Experts of a small language model.
Training: a variant of SOAP for the experts, 3923 steps.
Below are experts of layer 2 (counted from 0) of a mixture-of-experts language model. Rows are named router (the router's row for the expert) and show model dimensions 0-127. Each number is 200 + 20 x the weight over its row's rms, rounded and kept within 0 to 999.
After each expert's rows: "comes after" lists some tokens at least twice as common just before its tokens as in all text; "mostly gets" lists some tokens that are sent to it at least half of the time. This comes from a sample of Wikipedia text that the model never trained on. Tokens count by the router's weight.

# expert 56
router,217,202,190,193,204,207,214,167,195,162,214,183,175,183,201,186,195,189,204,182,215,172,211,216,209,194,239,216,178,197,191,196,196,220,147,174,211,193,187,199,241,174,218,171,195,180,236,218,182,171,213,155,205,176,216,199,219,182,209,206,210,211,181,230,185,174,194,195,172,222,229,228,199,214,186,185,203,191,190,178,210,246,158,172,187,215,157,198,180,201,180,190,167,182,208,226,218,169,180,206,212,195,209,155,199,214,194,213,196,213,190,196,187,214,217,201,207,214,194,156,195,192,182,196,205,237,218,174
comes after: " ", "0", " |\n", " No", " ag", " ("
mostly gets: " Year", " Republic", " days", " Years", " Union", " Rev"

# expert 128
router,220,181,180,237,176,185,201,158,210,217,233,180,198,226,220,197,226,166,208,219,186,193,202,177,219,199,225,226,183,218,204,166,202,214,182,186,192,189,220,167,190,211,177,209,185,214,230,186,193,202,202,193,204,160,236,214,201,222,176,196,184,202,186,175,194,211,177,180,220,196,229,231,219,220,191,189,188,207,219,193,208,239,185,201,161,203,179,172,186,233,187,197,179,217,179,211,182,218,212,203,191,176,231,227,224,218,243,217,194,231,155,189,197,194,213,208,177,242,225,211,196,225,186,181,199,216,196,205
comes after: "\n", ")\n", " |\n", "R", " P", " G"
mostly gets: "ER", " *", "OR", "BR", "ski", ");"

# expert 204
router,190,161,202,197,198,166,242,207,199,219,218,215,190,185,185,207,246,185,207,189,205,184,237,194,185,202,185,210,206,224,181,223,213,213,203,204,172,226,229,172,230,224,216,184,170,177,199,224,183,225,220,213,192,203,171,200,234,197,209,175,166,202,190,208,169,190,187,170,208,201,195,199,186,190,231,231,219,229,188,198,228,208,182,198,221,202,158,197,227,192,200,168,179,188,193,202,229,181,203,175,230,182,205,196,201,230,195,197,245,186,202,201,247,171,218,191,210,186,214,219,252,194,198,188,214,187,202,183
comes after: " the", " (", " No", " E", "^{", " \""
mostly gets: " I", " U", " new", "U", " II", " Air"

# expert 237
router,228,226,188,180,215,181,205,188,226,203,230,232,196,217,176,192,219,164,185,229,170,164,220,200,185,174,178,230,242,165,224,187,214,201,224,188,191,197,194,217,179,207,169,198,176,203,191,196,176,234,226,200,159,191,195,236,234,199,182,214,209,177,205,229,183,227,183,209,187,214,208,217,180,211,197,227,216,192,186,208,181,227,221,222,209,194,200,203,248,223,194,167,181,182,195,212,220,210,201,159,220,220,195,204,183,217,216,219,205,183,194,221,171,175,219,200,196,202,202,185,182,209,171,218,225,200,233,181
comes after: ".", "10", "12", "14", "11", "–"
mostly gets: " Khan", " different", "5", " those"

# expert 17
router,200,213,163,207,230,220,186,241,199,230,204,227,198,189,202,183,192,195,201,203,205,217,212,213,194,199,216,199,199,201,163,212,201,227,190,219,207,208,186,193,193,202,207,202,201,202,142,207,280,207,210,223,197,214,186,199,173,190,192,222,214,185,218,226,213,249,203,205,181,178,185,191,178,200,195,195,150,165,226,192,187,177,181,191,201,200,232,199,183,216,172,200,193,191,211,211,248,222,206,205,188,202,212,200,172,209,197,219,183,219,225,221,215,183,203,193,204,145,209,194,238,221,230,175,195,217,190,181
comes after: "|", ",", " January", " May", " August", " September"
mostly gets: "===\n", " ===\n", "====\n", " ===\n\n", "'\n", "==\n"

# expert 70
router,225,199,176,192,215,206,210,206,213,207,217,173,208,168,240,186,182,217,220,224,196,187,233,210,231,225,208,190,207,171,225,189,215,186,188,194,196,170,186,185,211,203,188,179,233,227,206,175,204,225,179,181,209,192,218,177,196,168,200,209,230,209,182,223,189,223,215,187,187,188,231,203,167,182,235,220,159,225,206,192,187,151,232,170,200,226,181,220,184,217,184,204,175,220,204,187,185,166,198,184,217,232,192,208,200,208,218,168,161,252,196,185,218,193,162,213,189,206,185,197,205,218,200,189,191,176,189,211
comes after: "\n", ")\n", "\n\n", ";\n", ".\n", " status"
mostly gets: " ·", " MF", " Succeeded", " rep", " FW", "..."

# expert 167
router,218,209,187,163,195,203,234,198,240,190,242,215,183,194,174,189,234,228,194,219,183,192,234,223,212,188,193,230,194,189,212,195,189,175,218,188,213,195,207,188,172,187,174,210,196,217,185,166,208,233,215,182,196,183,194,243,228,200,180,226,201,181,205,196,175,202,151,196,176,198,205,185,210,194,211,202,168,202,203,193,207,191,198,199,194,214,185,217,231,231,190,183,148,222,190,207,202,197,154,193,208,189,201,160,169,150,192,211,197,226,232,210,201,154,192,179,189,193,194,203,202,202,207,190,226,228,222,204
comes after: " ", "19", "20", "18", "–", " ("
mostly gets: "94", "95", "64", "93", "63", "96"

# expert 231
router,182,176,219,188,201,170,167,177,214,212,181,193,214,192,195,204,183,205,224,211,230,199,173,189,208,225,236,187,216,220,169,151,197,208,221,202,222,231,211,221,180,227,187,193,207,211,193,219,170,187,220,182,206,229,186,184,206,213,170,194,175,169,232,219,222,206,185,187,146,192,213,177,153,209,207,208,208,222,180,179,198,210,193,203,205,216,248,203,192,173,194,216,193,239,205,170,200,206,219,252,187,182,204,211,192,194,218,231,201,220,209,200,223,174,198,206,195,220,206,172,219,232,201,197,178,211,172,207
comes after: "-", "ony", " Full", "ial", " Occup", "\n"
mostly gets: " Born", "ames", " Gen", " Des", " Website", " Type"

# expert 143
router,230,209,225,169,184,193,218,200,218,194,174,179,205,182,186,216,174,200,212,186,220,168,207,251,200,198,203,172,196,244,208,166,209,194,197,199,186,184,204,186,221,188,201,167,205,179,176,205,140,224,174,194,213,180,202,168,192,219,228,219,212,193,219,206,211,190,228,201,234,213,177,239,213,189,226,219,174,180,201,182,230,210,165,187,191,205,216,172,195,211,208,212,189,204,197,215,187,239,204,178,215,229,214,208,214,200,215,153,196,204,215,239,201,205,199,193,152,217,188,212,194,232,230,191,186,206,195,206
comes after: " |", "-", " P", ":", " U", " H"
mostly gets: " ro", " acc", " Ex", " Med", " Or", " Sy"

# expert 163
router,210,189,234,177,190,189,194,200,215,268,198,225,172,171,219,172,239,176,164,207,188,198,177,189,209,213,210,206,217,186,183,209,190,191,179,236,181,200,213,206,197,214,205,189,203,217,211,190,187,199,208,187,186,221,205,180,202,196,205,208,189,179,206,204,206,184,155,177,179,222,223,145,211,170,230,193,199,196,188,174,186,204,219,181,227,176,189,199,227,222,201,200,179,240,193,215,191,168,211,234,181,192,217,217,243,195,201,200,157,200,211,183,229,200,198,226,206,203,222,215,176,204,189,202,152,225,205,185
comes after: ",", " was", " Direct", ";\n", " Rele", "\n"
mostly gets: " used", " known", " Succeeded", " published", " video", " described"

# expert 254
router,199,177,225,175,217,224,188,214,229,193,194,174,204,173,189,200,185,198,232,190,195,201,221,231,173,209,175,181,217,217,167,211,202,208,210,204,212,222,207,175,221,231,238,222,205,185,211,181,174,204,216,193,201,232,181,145,182,265,179,191,201,175,213,206,203,233,195,192,217,209,205,229,224,202,193,226,193,221,181,172,210,191,209,218,203,198,210,212,180,217,208,206,177,188,175,186,200,204,194,242,165,221,179,194,185,191,211,194,244,195,215,203,176,197,180,182,164,208,187,184,207,202,184,168,229,185,193,159
comes after: " |", "″N", ";", "|", "-", " ("
mostly gets: " Y", " com", " Mor", " Har", " Cor", " cor"

# expert 245
router,206,195,199,179,189,247,222,204,206,203,215,174,191,172,191,213,196,202,224,188,184,198,219,205,247,177,215,211,199,169,222,202,184,183,159,204,220,194,196,163,163,235,194,206,188,194,211,187,172,238,181,202,198,199,195,179,210,201,191,197,190,154,181,177,199,172,189,211,204,196,181,176,219,187,184,227,209,198,190,202,223,208,178,203,209,199,169,218,200,198,175,179,228,190,173,240,183,216,168,214,203,180,234,145,182,216,200,212,173,241,205,209,223,214,191,198,236,189,179,189,200,195,207,215,239,242,203,202
comes after: " ", " |\n", ".", "0", "%", " Party"
mostly gets: " Votes", " Wh", " Labour", " ±", " elected", " Pop"

# expert 112
router,217,193,199,175,180,203,223,228,196,187,198,168,209,187,207,230,219,215,186,201,158,191,186,186,224,190,188,196,206,204,182,206,199,164,231,187,174,217,218,179,189,223,190,213,202,190,181,198,197,180,186,212,183,173,187,193,192,229,155,249,180,166,194,206,187,248,215,220,233,194,217,238,212,177,186,197,200,202,192,217,215,190,152,170,181,219,198,187,147,181,182,209,216,209,174,174,203,215,203,202,189,211,203,178,186,200,183,165,237,230,198,195,216,208,175,228,183,173,216,221,226,210,206,198,200,231,194,187
comes after: " |", "3", "1", "-", "2", "E"
mostly gets: " Mad", " Ed", " Pat", " Rob", " Ge", " Frank"

# expert 10
router,231,192,175,186,167,188,176,227,217,196,222,190,190,203,193,198,242,212,193,193,188,160,175,213,225,203,199,189,194,211,205,164,193,197,225,193,228,200,222,169,185,183,198,201,213,227,191,203,192,203,225,199,206,210,189,219,248,200,182,229,196,151,192,191,193,183,167,174,166,164,195,175,213,201,176,222,224,246,218,182,213,228,193,222,182,206,178,218,193,200,153,222,205,192,175,194,210,204,143,193,235,177,216,183,201,174,227,204,187,194,197,186,203,204,194,180,218,200,214,196,187,180,200,159,197,218,203,189
comes after: " ", "–", " Philipp", " (", "b", " Serv"
mostly gets: " services", " features", " sat", "icles", "B", " Virginia"

# expert 230
router,207,185,205,176,189,233,220,214,184,182,248,211,199,188,162,197,204,216,205,199,194,179,227,199,171,184,189,202,203,198,170,210,219,187,204,223,197,172,160,189,223,192,200,215,193,231,213,200,191,227,220,178,184,185,180,192,191,215,191,223,229,171,182,201,164,192,194,181,179,184,233,193,166,211,227,215,208,202,181,173,182,190,169,239,220,199,178,200,192,147,169,158,169,219,195,193,221,210,200,238,210,172,190,166,198,239,206,214,214,218,222,213,203,187,222,201,194,177,213,229,224,179,216,194,209,209,181,189
comes after: " ", ",", " (", "^{", "″N", "°N"
mostly gets: "_{", "17", "(", "+", "16"

# expert 53
router,218,203,163,209,184,194,238,215,224,197,234,239,206,177,228,178,225,206,169,207,205,214,190,217,203,206,167,222,184,201,210,209,203,188,215,176,183,177,182,186,204,201,217,205,169,195,216,156,187,243,227,178,187,171,207,179,194,216,163,238,227,175,192,182,213,207,207,194,171,211,198,208,206,185,220,196,209,189,200,206,212,203,182,177,219,224,225,242,186,237,192,184,173,191,203,219,196,185,162,197,183,185,201,184,162,177,191,194,182,231,150,173,190,201,192,216,208,179,219,208,205,177,191,187,192,227,208,170
comes after: ",", ")", "s", " and", "),", " well"
mostly gets: " and", " but", " &", " until", " while", " or"

# expert 48
router,221,208,171,207,174,219,193,208,227,150,220,192,206,219,213,222,193,240,210,248,186,185,214,209,243,182,200,219,209,198,205,205,203,201,188,176,168,210,198,196,203,202,221,229,226,189,216,180,197,200,207,212,235,176,183,210,202,211,206,208,180,225,213,212,164,168,159,202,174,230,188,205,181,214,217,207,212,198,236,183,207,205,182,192,207,181,176,213,215,241,193,177,162,175,196,234,181,221,181,173,192,164,221,180,182,179,182,191,188,193,203,202,166,183,211,187,227,196,214,213,161,231,176,209,192,191,189,183
comes after: " |", "|", " that", "Note", ";", " said"
mostly gets: " said", " we", "..", " $", " few", "unk"

# expert 19
router,211,234,182,150,224,199,218,196,251,215,213,231,203,198,185,213,191,198,210,171,194,194,218,192,194,192,182,196,174,180,181,196,221,218,214,184,200,182,212,178,196,202,229,230,223,182,193,215,196,204,234,212,177,226,213,243,190,220,207,172,251,177,214,199,197,230,227,201,212,202,181,186,195,218,236,197,207,209,164,234,166,201,172,205,194,211,226,199,182,197,223,203,217,165,206,211,202,196,216,242,190,193,171,204,212,167,205,204,213,202,171,210,172,205,235,194,188,238,217,223,216,212,199,195,189,172,208,170
comes after: " ", ",", " to", "ed", " g", "ated"
mostly gets: " show", " Sy", " result", " among", " By", " Stev"

# expert 255
router,209,180,188,190,214,215,229,204,201,168,239,194,193,197,184,184,203,189,222,188,177,192,207,169,200,228,203,231,174,204,236,224,215,197,179,159,246,224,234,167,192,188,189,196,210,185,207,182,201,217,248,207,190,203,187,204,195,234,207,210,194,187,201,199,175,194,162,186,199,212,230,209,229,171,205,206,217,206,182,174,233,199,164,206,186,226,188,197,184,176,221,168,177,201,185,202,193,203,212,209,194,158,214,192,182,179,220,172,185,220,183,214,187,158,220,180,200,216,206,209,217,182,152,168,235,188,214,203
comes after: " ", "E", " (", "-", " A", ":"
mostly gets: " A", " E", "I", " I", "E", " II"

# expert 196
router,190,220,187,194,200,212,232,228,213,201,201,200,205,184,180,196,219,214,197,209,180,204,224,201,184,201,197,178,182,189,200,194,224,190,204,218,199,216,205,216,203,207,196,202,222,215,222,167,254,200,153,193,181,209,195,204,212,127,181,187,156,198,208,200,194,194,201,194,205,187,188,172,185,201,215,209,162,192,209,223,220,187,210,227,195,195,256,174,203,207,198,178,185,183,221,187,230,202,198,211,203,307,186,197,230,211,206,205,214,206,217,194,187,201,182,190,187,191,192,203,208,191,221,209,218,188,211,199
comes after: " |", "-", " \"", ":", ",", " ("
mostly gets: " S", " H", " P", " K", " C", " Ch"